Experts of a small language model.
Training: a variant of Muon for the experts, 608M tokens, 4636 steps.
Below are experts of layer 5 (counted from 0) of a mixture-of-experts language model. Rows are named router (the router's row for the expert), gate (a neuron's input weights, with its number), up (a neuron's input weights, with its number), down (a neuron's output weights, with its number) and show model dimensions 384-511. Each number is 500 + 50 x the weight over its row's rms, rounded and kept within 0 to 999. Numbers have three digits each.
After each expert's rows: "mostly gets" lists some tokens that are sent to it at least half of the time; "raises" lists some tokens whose logits its average output raises strongly, later layers aside. This comes from a sample of Wikipedia text that the model never trained on.

# expert 4
router:508486583474435401577404416440507531475501484469555455519434461556549490445502489454478450480530446472460548504435447523524543482528506523570564443569550559537546432521473495454469576516565487502501507527431472419545494492505508552400508524372455458480479488457510470557551516380540512563555527494493417494485523446516605481581472378440562480518550415447567468513615464451472464397464
gate0:534598609483540483494593451619532531432530520531477560514422419472438594509499550538527493576388560444529534492545594480440546477480552445494494480465480514580439413496505499492519454500567497617458494548580480437519490428447597471467558481486500547434543585503459521510547482524519485517493615570490473555478488485403586425509447554567509408414468486571509521447476542494545496523507
up0:450522441483524463550466496535531535452498461526565487551450489447537463401426611395518515522497526516520450487508559454549507539483495496517475353632485462502619468540469534548507560550489410576485528469518461517545542460476500454481604461471580417523467497564620447452408540429436548491586540469532535457564494440503578549494460458530535486503446492522418475389500476386512422543538
down0:593546551545504641522593561526463535523594505500442484485506533611579512498562555551443513434583492453434507473447581493466462416460543431513488493408505492473405516560540438503574553412524519528411627495362441545517530485498578566474544497524482504477567484519549529425435475450569544528514409479443463463532474510464501444464598442493441614541498515511475488440537460395472464541490
gate1:480551429475532564566532557422566509477520534495410485573461436489457509578455487533464504427491462602569553479473405526481487521592556523523633543482524528480508516410491547517527404492508571632570502521478549493556551461501553470440400555519447477444480402562434541439545563397494561422491492538493430545542485433537554477432567437556419450465582389470455485476583464497409502470529
up1:455509557492508586577446578540492390438455464579491420469527534476511387529477563577505534476458552508411472470499458484491405625489448455467555546471463520539544522492446470484532499477518574507389535503513478452435414576440497486500465543565436519429510510511398554429473460567521603497571480436515522487546525526552525452400477509438457447538589440539496474407553482507373539484531
down1:538558519460515456489572419471497466529455436581431468495479465519531571426474471464452553399526484475546478550486521418464486551605534507560408527560465586570455516454496612552530537512388474495496413492445457526417477559474522527509493534408480419522459513471470519400546457536492488448522527423510505587461523469532504505500478467519487543483424532507566448611518530490604442556505
gate2:476497585511464489543488521571524532536555418596473521468428528495484508521528472503466464480533560604483413588423443505538552549530460499487538522492587485500532538550358489539500497535509493527470380455444463538645598502572498478479448563460499456437512485498499458530482552456386504511535526526510453607548515547521488586552485546421520590563498453541479484560462563582561499400456
up2:527491472519491538536539420510443416461468514500529564487533510450511434533482379468512557502498359453530544482485492563453456471458570492525455494474450498561453468564579542469540491467452474485552543530567513508358399555462447515525530409537478450514503486432568541584463413474608450573492426466516454434487522526470606401545517490473439473477491501522555409426465481421454545656551
down2:418471517481651484402444460487512532406503522524499481489502581507542524522423433500452452530443523480504519447532452543489412486447452483463452441401506550427451425501508459488515376493500419575408468606479545493408538461455425449507542495448505537453498507568436544516467454479511603442514489536560524474468606458449534486513539443525489457579481577443465463481487598520480540537531
gate3:481486564538549491453510491536608511615412431487485421526464434549573554365463459448432456586500601445499437520521466530504642420504504469548544439422629576497559448502553567486518560544453533502469429475493449511496569544497441483452501462478456602497449452366528506531445437489510598484431532511508504493486486473447512541513440469490543541422558490560457538522532526511517501487588
up3:432460531533399486582520517457546482527588463530428442478473574473533456467559569424538504539567525518430394504524549525513492466534493444487500532553504483520611519552482586430570502455508554515464404495473507506515547397493586501417458508481458500505433568499413456488524649410509439595482485472571457487643489456460615525532472480528565435502558539501426458502562466441529432563432
down3:512395470543552433513489502420506525541508408503502467479513514471554430604529484450500478478381510482624552390429532561519576553493533475490626497455510488514497448431452535557531551540442438363568509458525427483504455563568524486509500618551573411462404544473460442541471532461516400490402556515510522593504464430482539514495462465532540480477501546489532595545574501588481511523479
gate4:558542513468497590642463505437578520558456617572554498625514425546451595453406476570437487453466541535577473447539479614497453498579497465552576509480491463498515549500478419431515424525531536541450510567537517534503474532473524497380486569495520503565509504556531541474511488489443632459539466641506497575535458431522504573515501417457495482464470448562489450433489411520653543468448
up4:502544585446561521565464554613587557480408542489507483589445503522425503523384485587495536558439420474452527482547476548485532467508522391506489506532496504529540481464435497491547446497479472470455521570477484479483466568468574501449454615466522558490396438586414471569557454499448601474520509537527459487525424454549549536421519507399472467449549479538571562439534467502607466480486
down4:582449501514387464564536471557433480493510454600569419532552486425490521447538561414518539443437462479552546427510548544503523527417572488484524428534520509499476490516470466453556511432618440486445517586489496369490495476503545557457549550503600505436543469516446610433429460587479491518497515508466529480506586547472524428544511485458486518458521544507363482483422434574450521544400
mostly gets: " to", " create", " creating", " making", " make", " =="
raises: "===", "In", "The", "A", "-", "=="

# expert 9
router:514513529483522525419483525481445512546478564461580609484451567532440492469486505491478412553462430479472529524392495424528530453450589495515390488416531541560529514466457534555474591445435516523544546514400472423521483479529529550422541493453519538440459542414463512469523498403496460624429389572498419491571499563484581526479445432485533567578461405467585617581413480442443452496497
gate0:575493494539437507540556450545483518443538485520515507487535463554509540498506519469523405481529489588496502471480424589466451480500481498488503508485497418515520663501546479479600560556460487488564590479479548588560572426408532527422513514563454543481499511412489462593446488523407538546495504477493447554645516579487401453431479439493538495505517437378479632464499497585519536611502
up0:490532502453470485499494508497570427605471444534565461546539531525571440468398439531467542491478592383510486556488550429578477438511444508538511548599477495492542445476455479518474473534437512499570440438472529449461448514545491490473539474453459515581506474595599443476513487504566512492542509581521525368371448510483509491469420508545401469404397579489544452527501472464489455566578
down0:465572492532561497492444440476475474544487439454507494482451571542512518484517590455479531385515488529502614617447529521478538460475422545457532594478530425408440400390471482502474528510440515586472554525414442573511555543474544510527488503485500522610536460470565487554515491572516492488539495589531485553440553500513460421574459439453460559500445582564424533502547556527546564537535
gate1:435516521436419501485492521520452386427582477421497581512473523491503501549454540523521576493438532508486490534493471497537511529468481454492547532469469561522565479435460496573497577383478436520554437554523477523506520475436481537529476516533523517575465567578590414549586396458505523542536471510494511523539516492476585497537515507473493575472459528540483446476442475473432475511634
up1:534557509581621442530580447523532510513425498551504477497521573532530476487534385456477450456482487480498479523520543542442546532625419533495464459511549482432432517550553501448494479530502497512457495458523458473458510540567475497520495478472512481360558479445464547399420531536514546470457569437540489517367501516517443494497483592532538388576564492466542504502506542445512569506412
down1:409497369460516543491575600485506490481476517481553540447449474438498460528536500524484558470485539474469453480448482542521523554469456552513462477486488489523474549578654556541409509547592558535555473530529392504532499396425439472491438358490503520601460417500477528540570548503478590447504468562453528520506526505570497475531475500616492482500406594559434410451459489510475467476481
gate2:452445493440449553577527404526564486448417557544462489481498482444490440613491501456476424483477492465520514563530461454484531437551455504465469522432452498547453500521549530575569574566558485543430536540466487479531538563525528510509605469438605597585527526515529526555432647556500488557571472478472368561470456482541457569456533514582511602459536496514493601554498489546450490505568
up2:469577391505464512486468434505471523502526453537478558521594451594460538452537487500462500522555493531494454452427449461454552526511570553579522540560544438434519442572514508526477472568455418483505496418478579556495498510521503429564421516599450530483458546572527405433511456464432598436505429521488556397521519467471643466559424426389522526513410568521581448447449488493511566569497
down2:528414467485533569526464511547496542443649601442459480504574529524526476436597546541509477485498429500457451450422509429442531580472517466446510469512461440499521510500420554531430513491530482472516477586546502517518533414481414445535485454590530546567560494561472493524457535511416538425620523542595505527494578485411575500483573491607559505464466460490494500486561624600473497517463
gate3:600527503470526507438570473506460501507479596514553538495417505556597512558483485491429571505555605475440537571527533456485572507526504433580473448441515547434526498502435492502514416449474469465469528504416544438464409488485522488489500572498550463429573486481455517442553529491472560440570571584573488562413453548516647527491575484469503473503495475540494542542487458462413420511410
up3:492552582561465519532501505493505468530541389435468413461491470473502464422523464429484412486485491480627485536488472510465480539511431547505419557577450454507475479447526483448392560532516535508535438525603543446536545452481433546473436494531476506450473476604512442549509513496556531496542464414488478477571490458421371476523551588453547541431505483473527448490520505412579561565546
down3:456456545513605554519518501572571454599427502569437558531504425586490557544476458488479436558513425395531502501498437555537474499547485503453531487454509478495513557479533537427528524497490489456435520484522515590472490542472465473533467546476508576524532468490505497484433528526544508575498491544542534448505469496564496461503594555565468511449425466477457524548507540465555566466530
gate4:442637515501581466442542540454484478521458411460614393380511482529519476406522467446563447488513511507551592572463488458456441484436471523548450506515574461487400523359462545484532505495480493500544488470526423531368397482563512527475449515464455514604434497436459494539553488414564542634505500519526519473636451484526466461482546530436509510537434526522467543494523520567578511379428
up4:445571477487530482460510591503489429442461455493599462401524408493505500421513494444525473505509514515557554587475518442508439480453529539569456478543582529458472569397499541477509484473461493551514435512560419480417498470469553544522440518462481471556502465521528526532554489430522547512515506489519519490485443516523442402452575555383508513545470545521518507404492507527625551380472
down4:516536601554603433471442437428466517477566552349497477445462476459529468477556443505516467537494590498488432498567569500537437460506420551418490486467454540527535522501557554570552484501516510504502468495492368578431513493496551447451532607472546526461520571576491501520457538482456473463430488453479482475550508483550508588581460490449533580458473468429511426497573480452396397521529
mostly gets: " ==", " ===", " ====", " vice", "---|---|---|---|", "\n"
raises: "-", "\n", "|", " ", "===", "In"

# expert 27
router:474508552455550516541501532511553536478437523450435479482462528491398440563535544467445443463559414497463448507502406515543592518484554440491609532474467559430525461539447491468451459428489486534486488535451432478504587438499531577500444563447546546517476445517467467470499571420593481603448546474443490590455452454534474508378526518456484491533515459445550602516562476505520485457422
gate0:433549409488500482504576617515597440505574554555432508503504598541384531484574501485597403525500539535480508493506607537520525486434522527411480489495507505396464548505532484529485519553488465507514534511523533564512511548560514524494477458473525388499465513469402549521553512480513544591497457472395510574490565587573502474593478511471425549516587515486440490479498576437623486374452
up0:467542491499511418451527532417617544484523526493483510463529470669524477535347512484464512477505403518537420570469551562511488519591605472573392440522458513442499481492493493490572540504579550464426500505563442535550476518536458490448534541481515433466525457478632453488459558383439504541506531541539397528481478538556480483466515581442605396452442448467540533458486511478503463495523
down0:446438446488474511555465509463435599586480432529558478541477529490513480447396504530496527536542471519487529553423495437468487584504512484530490501425519485619540588443480501540531486481463509467542412585542495485516449488526511456548498476627552448598484472500580410579557511515461468418583490545431481532543465514476446474499526501447443478533446475488551526397496441483503493592433
gate1:457449472554564487529510450503503531508485565459575393532451492422562461496547408512602428556515473567558477530446556577556560516445463518587490412478503561450405527563452405514584518451543514480559401502546502496409422549455476465419516514572547575487463483493534512416549474517492500589490535533506504533550429529534486507459527525526553492533529552571584504524505551609478450535459
up1:481541568457550386503519479421430490501505480412498495611450588482474535473464539509544418419480470511460544533545484477602425452475504578541500536592529454495531370464417489581508482472481485442456513521562482515620472519496569579606486528528434538539456576438509435479533469401526463490606524638550520499539483552520510585502514444464542438536438498540429470574598472530438497454463
down1:571516504481479419434575493582427455563432484503409451478485511379508568494460559546384561452566456420535420483514567452489521506522588430506479490542503564561495570487454487558585512463498424568578447445514538462449450460413443455530501461563588481428622515578466529447563480592529449492482434464458439582552498538426517515580432508555501537454452515485475461458573531524467532590466
gate2:454540547531536491435484518519499501538548478550458522538471506513499552506495510537523508490459511484466400553512490503450530601532514503457498464541521432473459538443460586572480500516423568529441482488570499571474493435475459629504606459666504548508415502485503463427543464506492515479475470525500444548470451586530452481485471621516422491504457529441462555493492528499518477499468
up2:463410460424501575530522598527527528476428496543500516406496501420454435457530428458484453449418398591543573408456479436542531439425457438421479499539545493463477520540524340536512499531536486435512503574441517515525497529496506406508527605471527456498513464570476557580406420480579456456470460498479494472546432482401505456594495422469566495385502425530427516525515525524514470481520
down2:614486499405476426451517479492476527543519469482584446449509478511538523474500496426518412526417577503546477559525506552559462474405410511447411458463480535409541445445469452497458463493506508513395456479425535454460553542458464549566513591477557447493431529402566521468481555521443506475505493441477547458477540482439551599562553508501480420493535501505536503485559496552564452457559
gate3:560520509502563491567516570495513552482508411507482474476496540446459567473417498497454427518456443504537478563508553552479447577485409516451484524562543499528533496414554515474513486495557408499509594585509524527527483547532547528455543538482546485486468520445434492600563505422523480543521492493535451502490522480549495477479506438469539515529496478499507503418593479438479454467524
up3:426507552529549536505508396521388467500419561522496470548507509570516522516560508525504513509550569502414518432449458420497490481526532492480431559519548464530488493623458496467504523543452501514502511431511487494537417490496517489560480521502369503506509463519534563369464489497458522488508487437518475550492471513379571562601508511480409461496488479461472401558378544481476529506459
down3:437460432628426484529461612398517450527482446443533507462525570535520413564490449620557505513492523497513576521473458485451509529470425534535422482521504502579478524449495515465529580533523534488549487530494592525511472491434485522393441388578550382456493517398449400474508454509541426534438519562404504514518503432496438534483486489508428559480535503549531528423445626530491568527486
gate4:573494513515459540535557500491527544537481502493562487517416468476475472528541451498471550482539485545545427483501374554477385533596606516433526507490501529405589515551510474543468493486526478593508449421618418475505570546495452589436607547451438535436590516510554588496456490438513477556571567497454487504560569541598563436539501576505452455470533463577473538498498477492579479553547
up4:469509541481440546517503517543543434549450513451544504387418496468496545465507526511477572575447489533600365501509439524448428590457508375420560514474472648414539476465431458483568548496365452466522449415470500440449509551479512515448487565561476493423467448480492505483443452464564445532421461486501508496504470447509508554542511546483464469586485385564559555519455492585577471507529
down4:483447491498600459504490445467568541466535513568499493489515428513479599494456481496599549450506512385484485543525501520535557585590452524481366563466463478445503511515585554462587473518518422499418473489583691538484542448484447405519575568563533457552553505451420516457443493456430510490457544460441520558440520577455490477482422529490535459461466409443440515496514500449505452496415
mostly gets: "\".", ").", ".\"", " ==", " 2016.", " 2015."
raises: "\n", " The", " In", " It", " On", " After"

# expert 33
router:496500508443405421467583501493541558587411412451451539507579644394411537418482462569439440532439495469602543514485442492548596663476574530519570534438511464516504569467555520503526439493519455481484499495525589549555476464561561443509483575564481536480483461480549417543545509463467513547537589524519481477554431473540439404508474551487506505538533493456513367495498532500410524445556
gate0:464490458534510437512541421448614468531533364520506552478506532519567516513569506468394596632488554518595409508547519613498526649474499488485486562521419505509532524457474480584575526490516469436534504476532593552484538531559486451506436487462493437484547582476507498576564504456508609664573529523545469494583609518538580486490583556509494567458444487431517432540501491496525568433559
up0:464559526506501521530461531494364581428456446514502518568482536579478469509529551499469478536534595451392529523482530402558440423428503590459495499567500503558491565501574534470454475503498550485541516474568506495525592483478479471450526473545567490459469612507550500507506449553510430519468602463462398512405431487569501527512491512499446420542584506527486564439511469460509434498574
down0:492560539446507496492419554484509534542374508517493592474475569477531518429459520523488454521503506425597538503483581515512568447583492519468514450564493546582519495494403526421537485554495557452528484538482567515479441536444505523460526550515501436484521508539615591397458506560521536518467465655469504539591537504556506417395514485477545557580541535492503478483598542535480525555522
gate1:432401357513543523488457434501445464594534518538517546472485512525483480580523498524492546502506560469599602554490507436477584540479473552643593411496536503534475461560467590484446532508436424524502439530430451563517472516412480515510529435548555568494526436494481553482396486530511505460503501537612418475565559476564435548487518463506458547571496454496515459495429542526599485494422
up1:429507535451502555515560542510474392531380522552451521450461490504514523592510430393471615547460560464518463525500483484533583525479493494532479459549491477547416547444551552433384587535544576485529478497499473467533391508434521477459505537547523482482509559490467478541507460490516443442511487441550491489631538492495469527556464438479411436511464527512495488568531563507525556537463
down1:494385455538533498454482535531557475527542488608552466495519589517546517522409511580363552524519539466502474383529413433488350415446451439537408522560513541519501531519467466491443490439405474577490527522454513450450485487504377414499582466492510469485514432419418439569407524483545493544459408536486515528456498560439521601504455569439513516455482515577500462527563564535518497532561
gate2:470548453447545513440568469551559494495584484554457548432453527406490488470383504448512486507561460499454475511492478527526568572459496460417531532588556495418493456466564559442590458517495493380628508450516577496566564494576485530490533466461490490498488478409460516555508442518577520456475575495521527620461527547499408576468533563383453482538487507431457435513506430581521551496582
up2:567477501556536538471485587507513505532479536530530376544518469568524491577557594501491594491550535553510502421518509413579424466486450498526452541499471450509483550505581503558403448505510463642477460576533423581421489448501439418476432530489548573537570402480514579495532539594498503492439510476435506577504499473478598462477516499509525506518509592545575528443508562441514419569506
down2:492553549402487556516537457521528496462515469513563517550497592443461471487450454587480454514431542543485486521487471478493415543459553458480492447460527457490524498485491577503627538551461486520429438475488486421415507514533518609604543501459518524517541490430669437525544438500451526413458487548602588592531535512495453356558503479408487606508558530401546451471540452523561455539559
gate3:475458535462469512462570433468576459477526456579506526534511548475484448514638465496494455575494658554539545488493507444599492512500544412487467446502555455434431491453455547647438529489508562559465447521510530565518490506448462499539532562508583478483493469527502548480494526485515506496451514539567512420537526572464526584482451539544534473525554486504396440491587525500450451565563
up3:525483483577457575544382481518435503538471499485524481540504455502520568562419518564476532420544332474543443557518465497473507478494544587414565467489435488511384552520620449456572517520548526449441451448414465501433498579534517521511511479600495455447547441526509528580440486478491477383493491546454503588586515470474493447538558422451568539542529459388542623555522458517510553468449
down3:538595463524476537556540526480483531442457398518533535459530553514523519511524598439372592556603526555516489580513493427542499475460453467551522536504452420589448554494480448491575487484504415508575378512400518532493565430568497551591388505439473492600536525429496565488446511478532567479561498497530522482427544453491493406466517444444481515481545501486438480445526403434464550433500
gate4:534525597540406527449589590474502527492490561530524616596558575615470481519546486547503617451509544501538536509448496482492518540508554591428534431509482436497480451513507479548653539420448484496581438437465515496497522607476442560508609511523472528490455514517498489542478542504530470599528537558399561508469464413439492473422475447499477524469533510556495537472510533481468509546508
up4:485476562467483487400578437514496508541424479538503459534498494412504457453463466378514481473491492581551535515500415581509419504480477558455450461542538467514494532494465415436540470488566530552485464444474514522500487514535419483498487582573505484501437480510517531519396581491482538557503546536576505531568463471491504399422415513454564492467504597523427507449469502452522455493536
down4:545456544480473512523444518568417519646504475571503486522466536525566475510484511525479420506487522435519475429540540522559455493441546520543526524515464562590507472467471450452415435413433468549555434495555588521479518453424466558526449448485513596617536403445442445517470486506501518592395429480450497495541470478431476491481540439467514571599444422563433514467477406511459476478398
mostly gets: "ophoru", "yev", " tissue", "gee", "kki", "tto"
raises: ",", "-", " (", "ide", " and", "ty"

# expert 66
router:574489496396484567490499389556567548501508543595456461476521504557452486585481460531494456406473579467585467504426550546492499456410560432477407538453435481528533429548485495457502481519521488427570473406382500434402530493508563519468468454384442448533545520412605552506497442536428466544486496434558544402469480508618492559543456555418567517488526519484432541521488537497570529476514
gate0:523450367423466472479656511434608455519496504438549480510579487405544468509556438469433475440469477501493477552508468473397526450515481563510499463546512431394521478602533550481469503443457558448568566468389530553492493477457520544406401544440500516446554445509576576522559513487423501543526421503543457426448534447476415477463492525434475526536514531502522404479501486443454498490573
up0:472565553520499560578477532515439555503490491523546485496527459526548549452546646497556515519476576510442456472563460482517507439501515484461525474511494510610481489495501449576496385591598409550474532573564543473629568511485504502599427497453463524498372603409488508530501541485505457444441485505459518521496498492455450463533489484444480368466528398552506555579569540581597473446494
down0:568479491462584390449446518483488547504416533466441499502451535593513494440450527549450416470421435467426423560576496537444464482499481427521522521516512442519501496490483548530512539517520484425501566586431448508521512479475520374441545421488466479443431427494496552458459474561505587537416594400491406538517463460471408576548542535613475550532398493517562494499542582524515447598496
gate1:421498518504502524479486516502442434531434390588518482494510513584601481541487516426587467509413530484496505456531485485442450459472548518452468429431495536575516537492496502584461458594480520388421515449456475515495560441531442408536489441471511525516572563452473462538483471598572608528611471535429513542447469533599472467480559429521473476506498490477567466503520503552547614531506
up1:542481443545517442427494513463454517441517453507523511449512466547425519449549551464489522578545471432529577483484541569481514456628567413544456529561540556520518467540549535494621502410515457459541531513506552518504437476534488497593500530491446504458375432583473515446552530574484447469504536461538530446517452646532485532492451464526523428539565512551511561495471558487466469516561
down1:595523448571604520494455474493450475521416461581502383503482418532488509479616475519443505481538472486496478492413576521525510540495441556494429490482499432467492449491437494470504453576493440504511558535540433462435551527588565519529475528494452467462376521515491543497549493488544458435543534491511467478453577513502588471502489548361444527518570544473474587536560493476562479486546
gate2:526336443439530493523541553511564493547535554554633463516496515462459502433466455497536443517470446519527469475549568512523540565518420550447465427491370446509572610455560502430533557490485469433494517481472593481455515392506451452431481501487484544485461455495612513435587501497420399546519505515539492466451546410530501549528395609470533526497499469499430505533478520469529600542534
up2:525518537530552467448475516464505422468499553424481447456488466524435576519497511480534565602528527461452570505448470520461517508514569519653513555498600586465443512478459534610540469540495535563440430498470464522504439532512545521548472578611443532437497509483310498517482427465627587551434580451611459570470430507465479454616533473478544468575514493522477482455565440409462413467413
down2:472462591492568523474464465561535549587496519516533508509419512491578522441575516507459466530529518524464484529486434519503500485515442460493523500490445407531480476500524435478547519494432480478576563529597512486574442497454459580427507430485539481515527565475407457468434475497560434483501492617519465438451488441524604527443471472483574492469520503494495398586524494610528523457558
gate3:520464477537463431458541382458472452455540408515487504486522562468524463509479460577513494432509432507463546349470553473585491509370465477417560471598521508519524474532489568481482523587500539481543447526435489480469434473456515502481476549582507537573590564447486499461544580504536566499544490411534511428459546473525550508461504578484432459509546503424515574426489517415579507541502
up3:454416434481536480495443509527502442475543536599522546420541560511517510451404523499514493438434454560441610551530453538461534508508493570449540477506552469488523494476502536513487512422572507430539548530511540519506517467439421493469519493539466508434470486506501503486519644484443524524626510447588387491533549379470520603597497435496509485449479557417498513388577484389468483517548
down3:439429520538468440473484460476513471403534603495527594468530506523523516510430426502510437468504516540530601501570548488487451467499516627494403484399360454473528490487473463484473441553534503477430385468504478493493595467568448558526514517542446511581515522483443579475537549534453459594498499469458530441481509482475526471508485467516573486494558523481578442463516528518427616524474
gate4:536480477486567480499441434589525466473544395504460484449409512433542555497498525490402467489498504478521529455580478494472494541444421496562477462512533462504560552428447597412561451553495454529396395510515528495507467392382500605499454499509546537450530508545523557474480471487515514505596583530518493446562511515550622379479538451481529481543411460519489446459466488486404547539485
up4:491463503538481428569484495392461400516541483550505559436501519482640423515508512432527463516444526531484531550449534428415458562531474521318439573485419551474472496552551495557471579524463440511468603471566403527505575535459541527563495531499380442576582393524491411529443593507479524609571568495399580518520592485432555509533515505516552578553442548442597493547484470438453520540528
down4:496474450486434528467471515484481450477526627459500412528490563482503470441510466484459490492456569498520490509475603533523498461522538481524468598541441492542488519491494480443481479531530469472579530483489373521437541488532477449408475504456520495487523590514580436553520484505485471454476503571543491501380528517575558583532563620452557487429560437533528490532486481536524508418516
mostly gets: ":", "):", " •", "|", "=", "-"
raises: " ", " The", " In", " A", " S", " T"

# expert 10
router:512471477458461428513567363482535508446510468518564522494555482593535435421451510447542631534522609557442493433481428503524540468497493493391456518506567449454456458445554497561527472553507481494611520621551450548530533475408474554506624535489473491470552529446523452526484548466508541423508531471480484512530551441515459493538527553515541443538521489553518511537551476422592488546510
gate0:504474554451541506458483552542511502520586496491506573476562407509523530504451497521527499528529465538498448591545378606506535455502530388543519493496509427422488484478368493382441514462467459488514555506446479555495545552533510509566423422477577487533493468504488464595548484468433565460547392513552496567490428488449514398578428589479468481537464614492576466451539518548453498475489
up0:431490468432581489495585421572497549507487468529495494492481484560505526540506458447519464516498539519490456511644450534413585451444526451492615440594441512537526480448417482478522514482420573554540488541476500586488626455494478562567423555571505493533514442599527432543488539447573530508556417512460480517529579541440488463482408535517489386497512507512505479463560506443476519435405
down0:535475435524420488517591394517499547492521438469572545513386504546524622596466418536476445442563580423479455541569486437512428508510441459503543518531459480555472527518539442464530494490429511507573442463516473633488559480509530458510521466485455468488468515526514469529494463437599483507525580516595531459467469533566512537509550484515555490551492462438441509419439482492520499447522
gate1:536605410563536515449458461542483504599454513398562460493504520475523453522503445588498499386511483596413549501430451584541520448446380574553575555428580464535485445523544482455517530527506505494496581497458519544513570494444518521500430585481584518413551437504518488462480381395419466540491569541453457532477560526465484518503617517580443543516476500443473513500488560581405510521464
up1:507535528472603555444496518577463577450545497493520462504520636499483574444448558567456527521495512524451450482575557559475490470511506515494480602464434449509456458557481542524501547473543610484536493533520471504408551424489593565534462547586405545424487555530552436458543407502459419476541572477371461524471551503568577494463528474451443502462537518518422530512458527598452499510516
down1:528456564618440472446543498577411518428427490616431453490556483548536534508509524517505489529443456508494386528525457476529521503510519498451403483475490487535474557476505474457470558525542557503494517470573498360509571482567444581523509484518518435477558501497467485512573522581575461482543588475495370440536481560581468493476586606527534511525543478477556503456494496488610481425406
gate2:494547571530491380462537439449486441468467500540516460500624563497480451471517578514512575541507511519503508572493576511469443544519391514472419485421556476534506480428464497481631519524471522482582577523483453548386436512419446388473497493404421451472527452520557495550575559482474518511489465454462473484509442518556531540618460440522483499545610485432495477600437447475502675541587
up2:508500474441501503488462541458508587541438481508538526394573504487426518421484507542466535470584544427455457425534400450523570532536504413471546461471553544464485549519481532504552537405437520544546551516512585548518513460558572512498487524569477478462552533513461494532517542522513485461579471564546473603509526439461462442501464477517603477459495437465492464458523423450464471528479
down2:436506478506486460479472487447567577413519556501525513500488518591542468463482507494493485553557490526437556488424389449537573527493485444543514522517598562400569436477580566503447517551513502523509449453464451500369479475444498589511468563539491515447516548476582546537469529456538480503543464544517514526460534447529479416387531457551588440506469510492437560582447511517566475496435
gate3:514500483433545558418461435474557529417513463552568478507506502388415468512513457461395482514560470549460502412478474375431507469478497559421484470571571502387457505562481523568466494544479481579470615460478503531554493563551503402522574558530463502533455477532493457510539524458363504529570491506552509443550466476554567554528420515553500461521601449415505494527423559541550586469396
up3:486433402483480568516499469539583497486507497515476572460473523452463480486488560479469526457521548528496610459515556431501468538460447566533405636490517529489516513552595480503524449471495595411499514544502559552448508522542490602405557472506512486468455488484502480584458388429496459594552559492561452547522568495532525541426556513451536442463452411461543503467585574421444509509446
down3:538491541490558455549531467543533471497525485440488539472527502579568560447508534551426511521511498482514473427536532566516526586469510536494587544557618438419510583489471458511446526479546461534483545600499438514613516511474449454524470525454512531510484531446428570433573536490488468455586458519487526508537555568481515511494389544435539555545514468418418591539555359560436476405450
gate4:575533547479475417509534497585429487522520482636546397455539547536545486503535542559497470494555519537417425471530502473560506535471525533493431396475546539524491537502486529543541517523588488522553537562463506481537505462440437542512478538552479451501508475519456480453425541516650482601525504514489534408504544539596538535491471495629562473439519519475535557550441440474575503527544
up4:559460563574455568507406488465418451603490500437484514547517453501439553474434551499440456576495569531546484483535552489370448487516469521436559539490540460565490520480530501616469594511480451491469508437528497523513554451479649514505531477464385503442512456428454487526523533476493491560549558454457493427578520514569591564460516488497525525594605534534480469436525532445519403522521
down4:414532479619532493516572488617531573528368517577510492474516530508540454533505506493604499471506471501550528575615587503598510486590537518490424491478504554459503542494521453482539549476489480538517590461494509543611496442567415516434568489504510505602555493568562463390555548531596505494491459542511506513460507524361458483613432509601464580495503514535616416460521511491426513504440
mostly gets: " was", " been", " has", " became", " were", " are"
raises: " a", " the", " an", " ", " not", " known"